config = dict(
    num_hidden_layers=11,
    hidden_size=128,
    n_experts=64,
    experts_per_token=2,
    d_expert=128,
    d_shared_expert=0,
    hidden_act='swiglu',
    moe_layers=[0, 1, 2, 3, 4, 5, 6, 7, 8, 9, 10],
    router_score='softmax',
    normalize_top_k=False,
    routed_scale=14.0,
    balance_loss=0.00491,
    balance_bias=False,
    init_std_router=0.0313,
    lr_router=0.00218,
    num_attention_heads=4,
    num_key_value_heads=1,
    head_dim=32,
    vocab_size=4096,
    norm='rmsnorm',
    norm_place='pre',
    norm_eps=1e-06,
    positions='rope',
    rope_theta=10000.0,
    rope_fraction=1.0,
    qk_norm=True,
    attn_scale=0.177,
    tie_word_embeddings=False,
    parallel_block=False,
    init='uniform',
    init_std_qkv=0.0453,
    init_std_o=0.0,
    init_std_up=0.0453,
    init_std_down=0.0,
    optimizer='soap_variant',
    learning_rate=0.00716,
    beta1=0.95,
    beta2=0.99,
    weight_decay=0.014,
    lr_head=0.00941,
    warmup_steps=55,
    schedule='wsd',
    decay_fraction=0.788,
    decay_shape='linear',
    final_lr_fraction=0.1,
    batch_tokens=65536,
    max_seq_len=256,
    doc_mask=True,
    train_tokens=563700000,
    max_steps=8602,
    dataset='wikipedia_en',
)
Below are experts of layer 2 (counted from 0) of a mixture-of-experts language model. Rows are named router (the router's row for the expert), gate (a neuron's input weights, with its number), up (a neuron's input weights, with its number) and show model dimensions 0-127. Each number is 50 + 12 x the weight over its row's rms, rounded and kept within 0 to 99.
Before each expert's rows: "comes after" lists some tokens at least twice as common just before its tokens as in all text. This comes from a sample of Wikipedia text that the model never trained on. Tokens count by the router's weight.

# expert 52
comes after: "|", " |", " the", "-", " The", " National"
router:58 66 21 30 42 65 60 55 45 32 50 53 56 63 50 35 61 48 33 55 44 47 37 42 68 37 49 44 39 62 52 52 28 60 55 52 61 35 46 25 31 52 50 48 32 40 42 46 61 40 74 42 38 36 46 57 36 34 60 37 72 41 38 54 35 73 58 48 56 38 71 53 37 57 48 44 63 58 61 45 73 29 39 62 48 38 56 50 55 53 65 59 67 36 31 57 46 33 44 58 36 44 49 42 67 45 47 36 41 59 29 52 48 72 68 50 48 63 36 67 24 41 56 43 58 58 56 45
gate1:25 54 47 47 40 52 38 52 26 42 38 56 69 55 58 40 42 52 53 41 64 43 34 48 66 75 61 59 45 45 54 54 63 67 52 35 41 63 43 65 45 48 47 44 36 41 44 28 24 51 43 70 71 36 45 51 55 61 46 64 48 61 41 47 27 47 20 62 67 61 50 55 40 60 43 36 35 31 60 43 57 48 64 37 57 54 40 48 62 48 42 46 41 37 73 32 52 52 52 36 48 51 48 46 48 55 54 60 47 83 49 62 29 38 71 28 66 53 53 64 63 58 51 41 46 70 31 62
up1:54 69 45 40 35 53 58 34 60 40 46 52 39 75 37 47 65 59 63 46 55 49 58 45 56 60 51 46 61 49 64 29 36 28 45 49 30 58 45 45 52 62 42 54 62 30 64 45 41 30 66 40 68 63 80 36 50 64 56 60 74 60 65 48 53 75 58 49 44 40 45 74 54 52 49 44 56 34 53 52 41 40 43 49 41 37 30 56 49 65 57 44 26 54 31 56 49 50 38 48 47 35 68 38 64 49 69 59 33 44 15 53 48 55 35 26 51 62 51 65 66 37 50 52 55 48 39 40
gate2:74 40 43 46 25 64 43 41 57 44 63 35 59 49 62 45 34 50 37 50 52 49 84 47 41 60 42 47 41 62 52 57 52 45 51 49 58 41 61 29 89 47 48 37 49 58 48 37 52 52 50 57 50 60 63 61 47 41 45 37 24 54 47 61 46 65 71 48 45 44 64 43 46 38 52 33 67 60 37 41 27 52 41 54 51 22 46 34 63 51 34 68 45 42 54 43 60 41 57 32 45 32 44 78 43 51 50 38 64 42 36 61 47 52 46 46 51 37 25 44 65 32 45 32 70 59 62 44
up2:83 55 34 38 35 43 67 51 57 71 33 62 49 47 17 47 31 66 44 62 31 40 39 39 50 50 40 55 69 37 63 43 36 62 54 46 57 43 52 68 50 36 71 63 51 51 54 41 68 50 25 64 47 45 60 41 42 48 50 45 72 46 53 62 33 43 51 50 61 52 53 31 40 49 42 35 22 49 41 36 44 32 42 58 50 61 36 60 52 59 60 23 60 51 30 52 66 55 30 57 56 62 51 34 33 45 53 59 40 57 55 46 27 35 42 45 49 45 67 57 44 52 40 65 41 54 53 44
gate3:44 57 41 52 17 59 32 37 66 66 58 34 71 39 49 44 63 42 47 40 30 53 67 57 58 28 47 74 60 60 58 53 41 58 43 47 43 50 57 46 64 52 50 23 50 27 51 39 34 44 35 69 44 42 65 31 63 60 49 26 58 42 35 59 39 45 39 56 66 56 33 68 47 33 40 44 48 64 59 49 56 55 29 59 48 54 48 63 37 55 40 47 67 18 70 49 52 45 65 61 52 30 32 61 51 58 41 57 40 40 35 43 62 46 54 47 45 48 53 45 61 40 46 70 40 62 64 60
up3:31 41 45 37 10 64 48 39 60 55 61 44 60 56 77 45 67 45 52 44 59 52 22 65 30 37 54 54 56 55 33 62 47 40 48 50 47 55 76 64 39 32 36 45 56 42 61 45 46 38 32 42 47 52 65 54 51 63 56 23 42 50 72 45 45 64 44 50 48 44 60 46 53 48 39 42 59 51 80 54 54 57 70 67 42 39 64 63 53 40 45 60 57 31 53 64 69 44 46 63 59 33 45 65 55 47 56 78 42 55 64 64 52 55 73 59 66 62 67 54 41 57 41 45 40 52 45 45
gate4:45 64 46 74 52 49 36 47 49 62 23 42 54 66 36 49 49 50 56 50 37 34 52 34 59 40 50 49 39 41 42 53 52 56 67 70 41 60 68 40 66 55 52 44 43 68 38 55 54 38 60 62 63 75 44 65 52 62 67 51 44 28 46 46 38 78 47 64 40 52 54 53 27 37 52 42 70 32 56 72 46 55 72 55 46 49 70 78 55 46 30 51 40 51 67 59 57 40 56 61 50 40 60 49 69 56 74 36 32 51 42 47 56 39 48 42 48 40 70 78 61 41 48 52 42 40 32 51
up4:69 48 51 62 48 49 63 51 55 48 65 44 25 58 63 58 68 49 32 57 56 38 42 40 25 66 40 29 52 72 67 47 42 70 40 27 62 36 41 66 40 58 50 51 48 46 69 55 30 57 33 61 24 43 64 40 66 39 28 58 46 79 46 56 55 42 63 47 48 59 28 51 58 38 35 47 32 62 57 42 62 50 27 58 48 53 62 38 55 59 43 51 33 52 36 66 46 56 75 43 51 59 45 47 38 54 53 58 66 35 59 39 45 37 37 43 50 60 26 33 53 40 43 58 53 60 48 58
gate5:50 62 62 39 46 47 06 52 50 49 54 46 33 63 36 41 62 35 54 45 63 38 48 36 56 49 46 52 46 68 38 27 64 61 55 52 62 52 50 52 31 37 35 28 68 53 68 36 64 47 70 40 57 64 39 52 48 54 50 72 62 45 59 37 63 53 52 84 67 41 63 48 41 49 39 51 34 45 45 46 34 55 43 47 67 45 53 38 43 44 44 64 51 54 26 66 59 40 47 38 70 44 46 44 44 47 51 68 41 54 33 47 38 40 70 28 38 71 49 63 61 57 58 42 63 67 53 67
up5:74 65 37 49 55 61 68 62 52 53 45 20 40 48 73 56 38 46 66 50 23 47 66 56 55 37 49 44 63 42 65 59 61 44 48 53 61 44 45 59 42 62 63 58 45 65 35 61 39 52 48 60 65 39 70 46 41 43 38 32 39 26 43 57 48 58 63 42 29 31 50 63 63 47 54 32 53 32 63 69 83 33 61 46 39 55 41 42 48 45 55 47 62 46 71 39 47 56 57 57 31 40 51 61 41 53 59 57 55 33 66 63 52 60 41 73 46 43 57 32 36 31 64 44 41 35 45 47
gate6:54 42 67 26 64 44 60 55 41 54 54 56 35 45 45 09 47 38 37 29 62 52 47 54 37 78 40 62 32 30 53 51 43 38 38 54 62 74 50 60 51 39 39 40 39 33 56 65 56 60 60 44 48 42 54 51 47 40 47 57 39 39 35 55 52 42 51 53 42 35 26 45 54 57 46 44 58 17 33 56 57 60 56 48 22 34 48 52 31 68 47 60 47 47 51 47 58 79 41 60 63 45 31 42 42 56 52 58 59 33 45 61 51 60 53 53 31 31 35 75 53 40 53 41 45 40 50 45
up6:34 22 43 46 53 68 45 49 55 68 47 55 33 44 56 51 23 54 69 42 57 61 50 59 47 48 48 67 59 55 49 48 49 45 59 49 55 62 30 63 73 42 41 38 35 26 62 35 72 31 33 44 25 55 52 49 41 58 70 66 27 50 64 73 39 26 51 41 55 56 58 59 46 58 76 38 45 52 51 45 69 62 50 62 43 45 40 53 49 31 49 49 42 61 49 52 21 45 56 61 59 43 32 45 56 31 53 49 58 42 49 52 66 44 51 28 35 50 63 34 44 32 53 64 66 48 55 50
gate7:46 51 36 73 21 60 38 38 46 57 77 33 46 28 48 39 63 67 50 44 41 65 55 58 29 35 47 68 54 46 38 55 56 64 60 28 48 57 55 50 37 39 83 53 59 73 63 32 26 48 26 49 57 60 53 64 43 39 49 54 51 58 54 63 40 59 41 65 50 50 45 26 50 45 62 51 40 54 51 63 54 56 43 50 66 43 46 29 64 27 56 53 33 39 37 56 58 40 30 48 31 46 48 68 46 62 72 51 60 43 28 46 43 56 61 47 56 34 39 58 47 52 55 57 42 56 38 46
up7:51 48 59 34 28 35 65 46 44 38 39 58 58 56 52 65 59 42 39 35 54 52 38 59 36 61 30 39 49 56 47 56 75 52 57 58 55 38 65 27 37 16 55 71 35 29 53 66 42 63 53 67 55 33 49 41 57 49 47 37 57 41 59 26 34 60 40 68 53 48 62 44 64 45 62 53 47 47 60 41 54 63 37 43 34 49 43 64 48 59 47 52 37 72 66 46 36 46 43 52 24 40 33 40 40 50 54 54 52 40 69 64 40 73 35 55 38 40 49 43 31 55 38 54 46 21 58 61
gate8:50 57 46 57 38 57 44 53 40 31 50 46 58 25 69 46 60 37 50 73 76 60 69 50 68 45 61 57 46 51 56 50 53 55 47 62 53 15 35 44 60 49 34 37 46 50 56 48 61 75 42 55 25 56 77 39 64 59 40 56 31 69 40 50 44 61 38 50 63 56 79 42 49 60 61 49 48 63 76 40 50 40 63 41 40 56 58 64 46 17 38 50 42 46 49 56 78 51 61 69 61 65 59 64 42 39 53 46 57 56 54 35 53 43 54 52 54 48 31 57 44 58 38 50 56 34 49 46
up8:68 66 46 31 27 68 56 54 54 53 54 43 38 43 65 44 62 44 50 49 35 50 68 54 57 65 65 65 38 48 31 45 32 63 42 57 31 51 48 32 49 50 43 74 40 57 48 46 31 31 28 56 30 44 42 40 61 59 38 39 58 49 46 68 48 52 52 49 64 51 69 33 41 71 75 48 54 41 70 39 47 39 59 44 39 54 60 53 54 52 85 45 40 52 40 34 28 26 50 61 55 58 64 38 76 52 50 49 50 58 50 58 51 51 66 36 57 62 45 29 64 39 53 41 43 66 50 64
gate9:35 44 49 43 60 69 47 50 52 43 67 40 40 52 60 63 57 64 45 37 29 73 52 45 39 28 55 68 61 65 65 32 73 52 50 56 46 42 47 48 60 54 63 65 57 49 60 47 29 47 43 76 56 61 36 54 38 51 53 49 42 79 57 65 36 40 57 39 30 64 54 32 73 53 58 74 57 41 48 56 53 49 43 34 56 60 71 44 57 51 41 46 53 40 70 49 41 51 25 48 66 52 38 65 54 46 52 52 40 52 42 79 46 50 60 48 39 22 56 62 33 49 69 49 55 75 56 51
up9:74 54 55 27 41 30 52 55 48 36 50 57 43 49 30 56 31 65 60 50 64 42 22 62 48 42 45 52 47 58 50 43 51 39 58 42 76 35 43 32 75 30 48 40 48 59 69 54 28 67 36 41 46 35 58 77 44 49 42 37 31 55 46 50 54 69 79 50 61 43 43 56 48 62 44 65 46 58 46 53 41 53 29 60 55 59 50 64 47 52 43 38 39 32 50 58 65 36 23 36 70 60 51 52 56 60 55 45 54 56 60 47 36 57 46 47 54 19 33 53 61 46 65 44 63 57 56 46
gate10:50 61 42 48 55 76 45 65 58 55 36 35 64 66 60 66 62 58 38 65 57 50 72 56 67 47 37 52 51 30 61 64 64 36 28 57 66 44 66 51 43 42 32 60 60 48 40 39 61 57 44 34 64 59 35 50 45 41 41 59 58 54 38 45 46 49 55 62 37 71 39 29 41 48 56 73 47 52 50 61 33 29 49 51 59 71 55 57 71 54 21 64 58 37 52 64 34 54 61 56 53 63 45 61 36 54 54 60 35 53 42 46 57 48 56 46 56 28 41 25 80 39 45 35 59 47 63 65
up10:55 43 51 47 59 55 53 53 58 24 68 27 60 71 42 47 57 62 38 52 41 51 31 55 65 48 38 52 41 24 54 50 49 34 61 43 42 39 31 51 49 38 42 41 52 43 59 50 49 54 52 57 67 69 50 68 46 39 36 41 55 42 51 53 41 44 58 45 36 37 39 75 47 58 32 36 58 41 57 56 74 42 58 66 51 40 48 52 68 36 09 57 47 26 64 28 37 61 73 58 39 53 49 53 36 59 55 53 32 41 32 40 52 37 44 45 50 15 55 52 43 37 58 33 61 50 44 43
gate11:66 47 38 58 42 79 45 28 54 49 44 45 41 54 50 43 40 77 48 42 28 57 45 38 39 45 34 64 47 26 75 36 51 49 58 54 55 27 34 57 61 51 40 37 47 54 54 53 38 65 49 53 44 51 54 61 53 50 56 30 59 55 35 30 50 31 59 45 58 51 56 57 53 46 57 57 44 43 39 60 73 47 30 53 33 31 58 41 28 65 75 62 37 31 53 47 41 57 47 49 42 39 48 49 40 56 62 82 49 30 59 49 64 67 65 35 25 52 40 43 45 40 57 74 60 63 42 51
up11:24 59 50 62 55 66 71 66 60 61 24 36 52 57 53 40 56 40 70 53 79 35 25 52 62 54 51 60 47 34 20 60 48 56 47 68 55 40 57 51 40 48 69 45 59 37 56 35 40 54 39 57 39 64 44 62 68 55 59 47 32 48 41 69 55 46 46 39 42 61 57 45 51 52 73 54 64 31 52 43 58 59 58 66 32 52 53 43 60 44 45 50 41 43 26 43 40 51 39 44 43 51 73 26 53 53 56 40 38 55 55 53 62 65 81 44 38 46 51 37 47 50 23 50 67 43 48 35
gate12:44 47 42 49 53 38 42 52 57 59 52 61 49 52 44 45 59 48 44 50 47 55 72 46 49 46 49 70 39 58 35 64 34 27 52 57 66 45 49 60 58 44 50 65 34 50 52 29 44 42 36 24 52 60 41 58 56 60 21 33 42 50 41 19 44 64 46 62 43 23 65 31 55 64 66 24 34 57 46 57 45 44 44 37 43 50 31 39 49 42 47 67 49 44 40 38 57 39 53 52 68 59 83 70 31 53 47 44 44 32 41 41 30 57 54 61 37 56 61 54 38 29 43 39 65 30 58 36
up12:49 50 42 50 50 20 52 67 45 41 48 54 34 58 73 56 55 55 39 44 51 37 56 38 35 47 32 59 55 53 62 51 56 47 54 60 61 53 39 33 12 52 35 53 57 43 42 38 25 33 48 59 60 51 32 61 34 38 62 59 88 35 35 42 47 37 52 64 59 48 42 09 45 46 60 41 39 67 63 57 46 50 42 25 50 43 54 29 54 52 38 58 49 50 63 48 62 52 51 58 64 61 44 39 56 59 50 48 61 45 67 33 58 30 41 52 65 55 62 40 54 55 50 28 56 55 38 41
gate13:67 38 55 60 30 50 53 56 49 11 37 48 43 68 49 34 36 60 43 49 61 66 56 57 61 53 27 55 24 59 33 68 45 61 56 60 51 27 43 50 41 66 26 62 54 51 53 27 47 57 35 63 52 50 45 45 54 55 49 48 49 53 41 62 57 57 36 34 82 77 52 54 48 60 47 61 61 58 55 62 44 29 45 38 63 61 40 65 43 55 69 41 43 48 69 26 63 50 63 43 47 47 39 54 59 35 31 45 35 39 49 47 53 62 53 39 47 56 74 42 47 44 49 54 27 47 60 55
up13:40 44 57 83 49 67 50 45 57 42 54 26 45 31 50 49 48 31 68 39 68 62 20 45 31 53 52 28 39 32 45 66 73 49 63 47 28 51 48 49 60 57 41 66 52 54 29 43 61 52 47 46 42 51 47 48 55 51 53 75 76 58 60 66 44 41 46 48 33 62 45 60 71 72 55 50 48 41 55 59 49 79 49 46 38 40 69 63 54 51 64 42 52 72 36 46 70 52 53 32 51 47 65 45 50 41 47 83 60 48 48 61 47 45 63 53 53 42 67 60 53 54 58 45 46 40 46 40
gate14:45 50 53 30 45 61 64 68 52 44 36 43 64 32 33 51 60 41 47 59 51 42 49 50 44 64 29 46 31 44 28 35 51 45 43 50 41 50 60 53 48 23 45 68 63 55 62 39 51 66 60 52 37 47 38 51 48 43 44 62 53 23 39 43 55 88 45 37 58 41 41 53 52 39 50 46 31 59 66 33 59 31 62 26 58 61 43 44 48 43 45 43 33 65 70 60 66 70 62 80 77 52 50 48 60 54 40 41 45 62 56 50 56 51 72 55 72 56 55 41 56 66 44 48 52 43 39 63
up14:44 43 48 63 50 42 34 28 36 37 74 45 38 73 62 50 48 52 61 47 40 48 54 66 38 42 53 37 48 44 64 55 54 40 40 48 54 38 51 40 51 66 53 37 38 52 38 55 37 24 35 37 51 54 51 47 64 56 55 36 36 61 39 61 50 19 49 68 33 57 52 44 60 56 42 51 49 39 48 77 37 51 22 62 32 64 54 39 58 63 65 62 55 48 32 51 36 47 50 33 17 60 50 55 54 50 60 75 56 38 44 55 51 53 40 43 39 45 51 68 39 13 45 47 46 53 72 42
gate15:49 46 31 32 44 53 49 58 55 30 57 71 43 59 37 48 48 53 59 54 56 55 20 59 42 47 40 38 37 45 58 45 53 57 41 66 22 42 36 47 62 56 41 36 47 51 69 48 53 54 66 70 63 90 50 50 62 46 45 40 45 42 34 72 45 56 49 35 58 53 35 56 34 48 50 53 26 64 65 57 36 62 49 54 62 32 56 48 38 43 64 53 45 40 54 38 44 51 48 32 60 64 52 28 54 55 55 27 32 50 53 23 38 46 44 51 37 30 50 52 37 62 26 50 38 58 34 65
up15:41 48 61 61 50 34 58 46 50 64 51 25 73 68 52 13 61 57 51 63 74 54 65 61 36 54 33 37 37 55 46 65 47 41 38 59 57 53 55 47 42 59 32 55 40 57 30 52 60 59 24 45 60 28 53 67 40 47 62 25 58 32 53 63 50 41 19 70 51 54 60 68 51 54 45 55 47 58 45 76 41 34 45 54 59 52 45 49 27 44 49 43 55 68 65 36 58 63 47 59 37 54 55 45 41 49 34 53 52 45 57 53 48 48 27 64 55 44 43 52 25 54 38 48 69 53 53 53
gate16:43 47 68 49 54 64 44 72 77 50 64 32 36 57 55 49 62 72 56 33 57 68 36 46 49 51 77 47 47 46 52 49 66 44 56 58 45 55 39 71 58 61 50 34 49 41 71 46 57 41 45 63 59 58 62 44 52 34 60 49 36 49 56 40 43 38 63 50 41 56 35 51 54 45 39 51 37 43 45 50 50 63 45 37 57 42 52 71 69 74 33 43 44 46 49 63 59 68 42 67 50 57 42 68 55 26 63 39 41 54 72 70 45 38 29 43 40 54 55 27 64 47 47 64 26 21 37 35
up16:52 59 59 52 61 52 59 52 43 60 46 73 47 48 47 37 73 62 53 58 74 43 45 65 71 37 42 74 52 30 29 68 42 39 53 69 57 23 56 69 53 28 57 33 32 60 60 45 40 64 56 47 44 56 52 52 56 65 34 27 52 53 40 57 58 54 57 60 59 28 65 28 35 41 43 32 50 72 43 59 53 44 56 52 66 40 62 46 43 45 47 51 40 39 35 46 58 28 54 44 68 49 53 53 50 52 50 47 47 68 37 45 36 51 90 55 62 50 54 62 50 55 30 59 60 42 56 51
gate17:58 60 41 42 51 64 56 68 57 40 45 46 59 35 45 31 60 40 46 44 47 64 46 40 47 58 44 46 38 55 45 42 34 72 61 49 58 53 51 53 54 70 59 43 55 44 48 47 37 55 60 82 57 60 68 43 44 58 33 52 35 59 62 68 55 63 66 44 79 66 44 56 47 50 58 37 41 52 27 26 50 60 38 24 23 32 54 54 58 33 53 43 53 59 39 32 65 32 58 59 61 52 48 60 70 48 62 43 68 38 44 75 49 40 71 62 43 69 66 47 60 42 70 37 51 36 62 55
up17:38 60 42 42 49 82 49 74 69 32 41 48 45 50 50 49 50 42 45 37 65 51 40 32 36 41 52 43 36 60 61 53 36 74 45 56 59 64 63 49 48 64 56 40 51 43 49 48 33 53 61 73 38 66 77 55 64 44 35 53 52 64 43 76 43 72 64 40 61 52 39 54 31 49 38 32 58 45 25 64 50 72 40 21 32 40 51 74 46 37 52 55 50 58 39 50 64 60 65 59 45 44 47 53 53 57 53 50 55 49 45 40 36 34 53 58 52 67 53 40 53 49 58 28 47 41 74 39
gate18:76 58 30 31 33 61 42 57 43 51 58 57 30 42 53 59 45 60 58 47 44 73 54 35 32 25 59 66 23 68 51 47 42 65 54 66 64 57 65 54 34 52 59 50 62 64 54 28 36 46 38 39 58 57 56 43 48 56 64 33 26 44 45 45 51 55 41 62 65 68 56 32 32 35 49 37 31 71 65 46 64 49 62 39 45 47 59 56 75 50 58 53 48 58 48 31 55 48 48 71 49 37 37 52 56 32 57 46 55 50 44 42 26 33 62 53 25 56 46 46 38 36 53 51 57 57 41 43
up18:67 40 25 47 28 60 45 53 38 42 58 62 20 51 35 45 48 65 56 50 24 55 63 35 47 40 54 71 39 57 53 41 40 64 58 76 54 52 50 54 65 46 51 60 55 62 54 32 57 50 34 57 58 54 67 34 43 45 61 41 35 31 45 66 40 45 41 82 62 60 51 48 38 50 52 46 17 46 66 49 60 34 50 53 52 56 62 58 59 43 66 44 42 57 49 27 59 59 48 71 32 46 51 48 56 32 55 39 57 52 39 44 31 20 42 43 39 62 43 61 37 45 57 47 71 54 41 49
gate19:40 38 34 72 61 76 35 68 38 59 45 51 52 48 26 63 54 69 38 35 52 40 65 37 63 48 49 37 46 65 53 44 29 69 41 48 57 57 57 52 68 63 65 35 47 54 54 42 54 48 47 45 12 57 47 56 61 26 34 51 31 57 54 45 62 47 38 59 58 58 30 58 50 31 59 53 50 44 41 53 58 38 36 58 32 42 35 57 33 52 51 26 51 65 61 42 55 32 43 38 58 61 52 46 58 42 42 45 62 36 38 73 66 50 59 47 34 54 64 70 47 61 48 43 37 45 58 72
up19:61 67 52 39 53 51 53 59 46 59 49 38 49 35 40 39 57 35 49 42 55 48 30 44 64 49 50 36 59 63 37 48 67 69 31 54 57 38 49 36 61 48 48 52 58 40 62 66 55 54 88 51 30 60 42 70 50 52 61 47 31 65 56 69 28 27 39 39 39 65 49 52 26 51 61 50 80 30 41 83 45 43 43 65 35 45 46 42 26 45 47 61 43 58 63 72 67 45 52 58 32 57 46 60 39 51 52 48 26 35 40 46 51 41 39 61 65 49 40 46 57 56 41 49 51 53 54 40
gate20:45 71 60 44 40 61 59 54 38 50 51 34 48 56 64 47 38 55 67 50 38 37 50 33 16 40 81 67 26 51 44 48 44 41 54 54 57 61 47 53 53 33 60 52 58 48 61 19 43 58 65 44 53 35 52 57 53 28 32 52 65 26 56 27 40 41 62 31 50 40 75 36 49 48 46 40 51 51 48 48 77 44 49 76 55 59 55 48 37 64 53 36 48 44 48 51 38 64 44 49 57 67 61 56 36 54 30 58 45 35 33 55 33 63 53 51 51 52 65 58 80 38 55 63 53 46 54 48
up20:42 44 61 58 40 61 56 55 54 61 43 45 65 49 56 49 33 32 64 59 55 61 67 43 41 56 49 78 43 17 44 55 54 39 68 57 35 60 66 27 39 35 50 60 60 55 34 67 58 63 62 41 63 51 44 37 34 50 43 59 89 57 48 62 62 24 44 40 47 41 61 43 65 41 64 66 46 60 49 59 58 77 54 59 32 62 53 52 50 59 45 45 58 67 60 55 48 44 46 37 38 51 23 48 60 42 43 55 67 56 48 52 56 64 46 60 38 57 49 52 63 32 59 15 50 58 54 45
gate21:53 64 41 44 49 65 68 34 69 36 64 36 38 67 40 65 61 68 59 34 52 40 31 49 71 41 46 63 38 55 45 41 72 45 39 75 48 33 47 54 58 80 43 82 57 49 48 37 54 58 58 35 57 40 62 62 37 58 52 36 43 54 59 49 35 54 47 58 66 27 59 45 42 40 49 62 40 55 49 47 46 52 48 55 60 79 49 53 39 41 35 35 54 47 62 48 29 52 40 57 47 62 47 43 40 40 43 64 41 66 45 10 48 29 52 46 22 41 54 45 57 49 44 52 52 53 43 43
up21:72 67 46 54 33 78 44 38 52 35 53 48 32 60 53 44 67 61 55 46 45 53 42 46 57 40 50 63 40 43 53 46 76 59 51 45 53 39 58 61 51 75 63 70 49 63 34 34 60 67 38 51 66 52 69 68 51 54 52 43 45 63 62 41 42 55 50 64 58 37 57 38 66 61 49 50 38 48 21 57 48 43 55 66 48 41 27 53 67 48 34 29 70 51 52 51 37 71 42 59 27 55 52 55 31 43 49 68 40 62 41 30 42 32 41 54 31 46 55 67 71 61 30 59 48 52 43 38
gate22:68 42 54 76 58 41 31 26 54 41 69 45 48 53 40 34 49 57 35 62 38 23 51 54 70 51 33 50 46 47 58 46 44 57 53 46 57 46 40 50 35 58 46 42 53 51 66 61 44 39 46 50 48 64 51 54 38 42 44 64 61 55 36 26 63 59 60 59 46 45 28 49 65 49 65 56 35 41 36 72 54 59 36 46 32 56 41 60 55 74 45 59 64 37 42 22 56 59 52 31 46 41 37 62 39 58 41 63 36 49 68 53 36 33 44 34 16 34 62 66 56 37 47 42 46 40 42 29
up22:50 52 50 21 36 49 66 77 49 43 41 51 49 60 47 74 43 46 49 34 42 69 42 42 35 56 36 64 55 58 36 66 52 43 51 52 56 42 58 51 48 58 45 59 51 46 73 41 58 77 56 54 41 35 43 44 52 46 68 42 52 57 65 57 33 36 67 46 66 43 62 44 38 37 55 49 62 51 83 33 36 53 48 31 52 46 53 38 64 36 73 34 38 60 66 77 48 49 34 85 53 69 50 40 52 50 69 36 50 40 52 60 60 68 51 61 58 65 46 43 42 71 54 53 49 54 46 48
gate23:50 51 65 65 46 57 54 37 49 64 67 63 70 64 53 48 50 47 64 65 55 26 73 64 34 59 32 47 39 54 32 30 56 45 50 50 44 47 47 60 15 54 52 51 54 54 70 37 53 49 41 49 49 68 56 54 29 57 34 33 28 45 55 47 33 57 42 48 49 43 38 47 29 44 65 45 69 46 21 40 44 53 32 70 44 44 44 35 65 22 27 61 49 49 23 54 58 47 50 44 67 59 45 61 75 52 56 50 37 59 41 45 40 42 62 58 55 58 49 49 65 33 43 51 65 42 44 49
up23:52 37 63 55 50 75 37 38 40 60 65 51 20 34 61 48 40 42 67 22 42 39 36 57 54 33 52 39 45 36 64 73 49 31 46 51 38 43 48 32 58 55 34 67 49 71 56 50 55 52 46 42 33 37 38 46 32 34 66 57 43 53 43 48 40 69 57 40 46 57 55 57 65 42 42 37 68 60 53 49 33 50 74 36 40 55 42 46 32 50 63 48 25 66 44 61 25 47 58 55 67 59 43 41 49 65 53 48 44 31 50 58 71 59 53 56 45 69 48 44 35 55 49 39 31 35 67 54
gate24:41 61 38 51 27 49 55 44 58 58 54 51 68 51 59 59 47 61 48 47 69 42 55 56 65 54 39 41 79 35 45 59 38 51 49 45 79 28 62 56 55 47 29 46 55 55 40 51 61 51 24 50 25 65 61 59 38 66 33 50 26 48 39 59 60 42 54 59 50 34 35 42 34 39 43 69 36 50 29 74 44 67 38 49 50 53 52 51 46 43 43 67 55 24 83 40 43 61 55 62 52 51 41 35 57 47 27 39 34 60 49 45 35 33 32 63 38 50 47 44 48 51 50 46 48 68 52 41
up24:33 55 52 62 52 73 30 57 40 40 41 36 38 73 67 45 54 56 45 65 52 87 46 54 54 49 73 35 48 64 44 52 51 38 58 58 49 47 47 52 58 28 42 58 25 26 59 49 51 56 43 56 56 53 57 35 56 41 51 57 46 42 54 41 50 21 35 35 35 63 54 66 77 42 48 61 56 50 43 59 58 53 35 51 75 79 50 55 51 46 41 28 39 53 50 61 58 49 53 59 35 66 53 61 63 37 60 75 52 58 56 45 66 53 45 73 60 32 46 41 36 69 51 52 38 58 51 55
gate25:50 67 55 54 69 37 42 48 26 43 30 55 51 45 60 57 66 53 37 38 44 40 71 47 54 35 60 55 36 34 53 48 45 43 39 63 28 60 36 49 67 45 41 40 64 55 68 67 52 72 52 61 49 60 46 55 81 43 52 47 46 27 56 32 61 62 59 39 56 44 62 56 49 42 53 49 50 47 30 55 47 40 45 38 57 42 60 83 58 60 51 49 53 40 58 60 40 68 40 67 54 55 72 49 46 57 41 30 75 30 46 52 28 30 41 34 50 48 35 42 69 50 75 53 49 33 46 42
up25:53 36 31 41 60 73 38 36 53 41 53 34 41 38 47 41 40 47 35 66 41 58 48 51 32 37 39 53 70 70 63 48 74 40 56 51 49 21 34 39 58 60 64 59 40 57 57 43 58 48 53 45 56 62 49 54 37 35 47 56 52 78 55 64 41 41 72 71 58 42 60 57 58 42 47 50 70 39 50 48 42 47 65 33 22 38 54 45 46 55 72 61 46 44 44 69 61 32 45 62 55 42 37 35 56 52 40 62 30 68 43 55 88 48 63 62 49 51 58 45 52 39 39 39 33 47 54 39
gate26:61 55 41 66 55 58 25 42 46 70 60 30 59 51 57 66 52 24 66 55 50 62 33 31 68 38 57 58 70 59 51 37 61 51 57 63 64 47 53 24 56 51 52 34 61 53 65 64 34 42 33 54 72 45 60 58 41 41 78 45 60 36 56 52 38 25 52 58 42 56 27 52 60 49 50 49 45 46 39 47 44 58 63 48 72 46 58 60 39 40 52 42 48 60 42 58 49 67 40 26 41 51 60 63 45 57 58 72 43 39 34 69 48 53 14 47 48 51 45 66 52 58 52 46 52 45 38 71
up26:47 43 71 50 46 60 66 51 60 50 53 51 36 45 35 42 57 79 29 56 44 54 72 75 25 30 59 63 57 57 37 45 36 54 40 46 48 55 39 62 46 60 56 69 39 50 48 44 60 65 38 65 28 52 60 51 58 53 35 48 42 52 46 58 45 57 69 49 52 20 32 56 24 59 56 63 56 46 50 59 58 42 48 71 27 68 60 19 43 58 41 36 30 40 44 44 44 39 50 55 64 61 54 52 62 47 32 46 52 61 65 33 65 63 60 66 41 40 37 36 52 58 61 51 66 47 44 36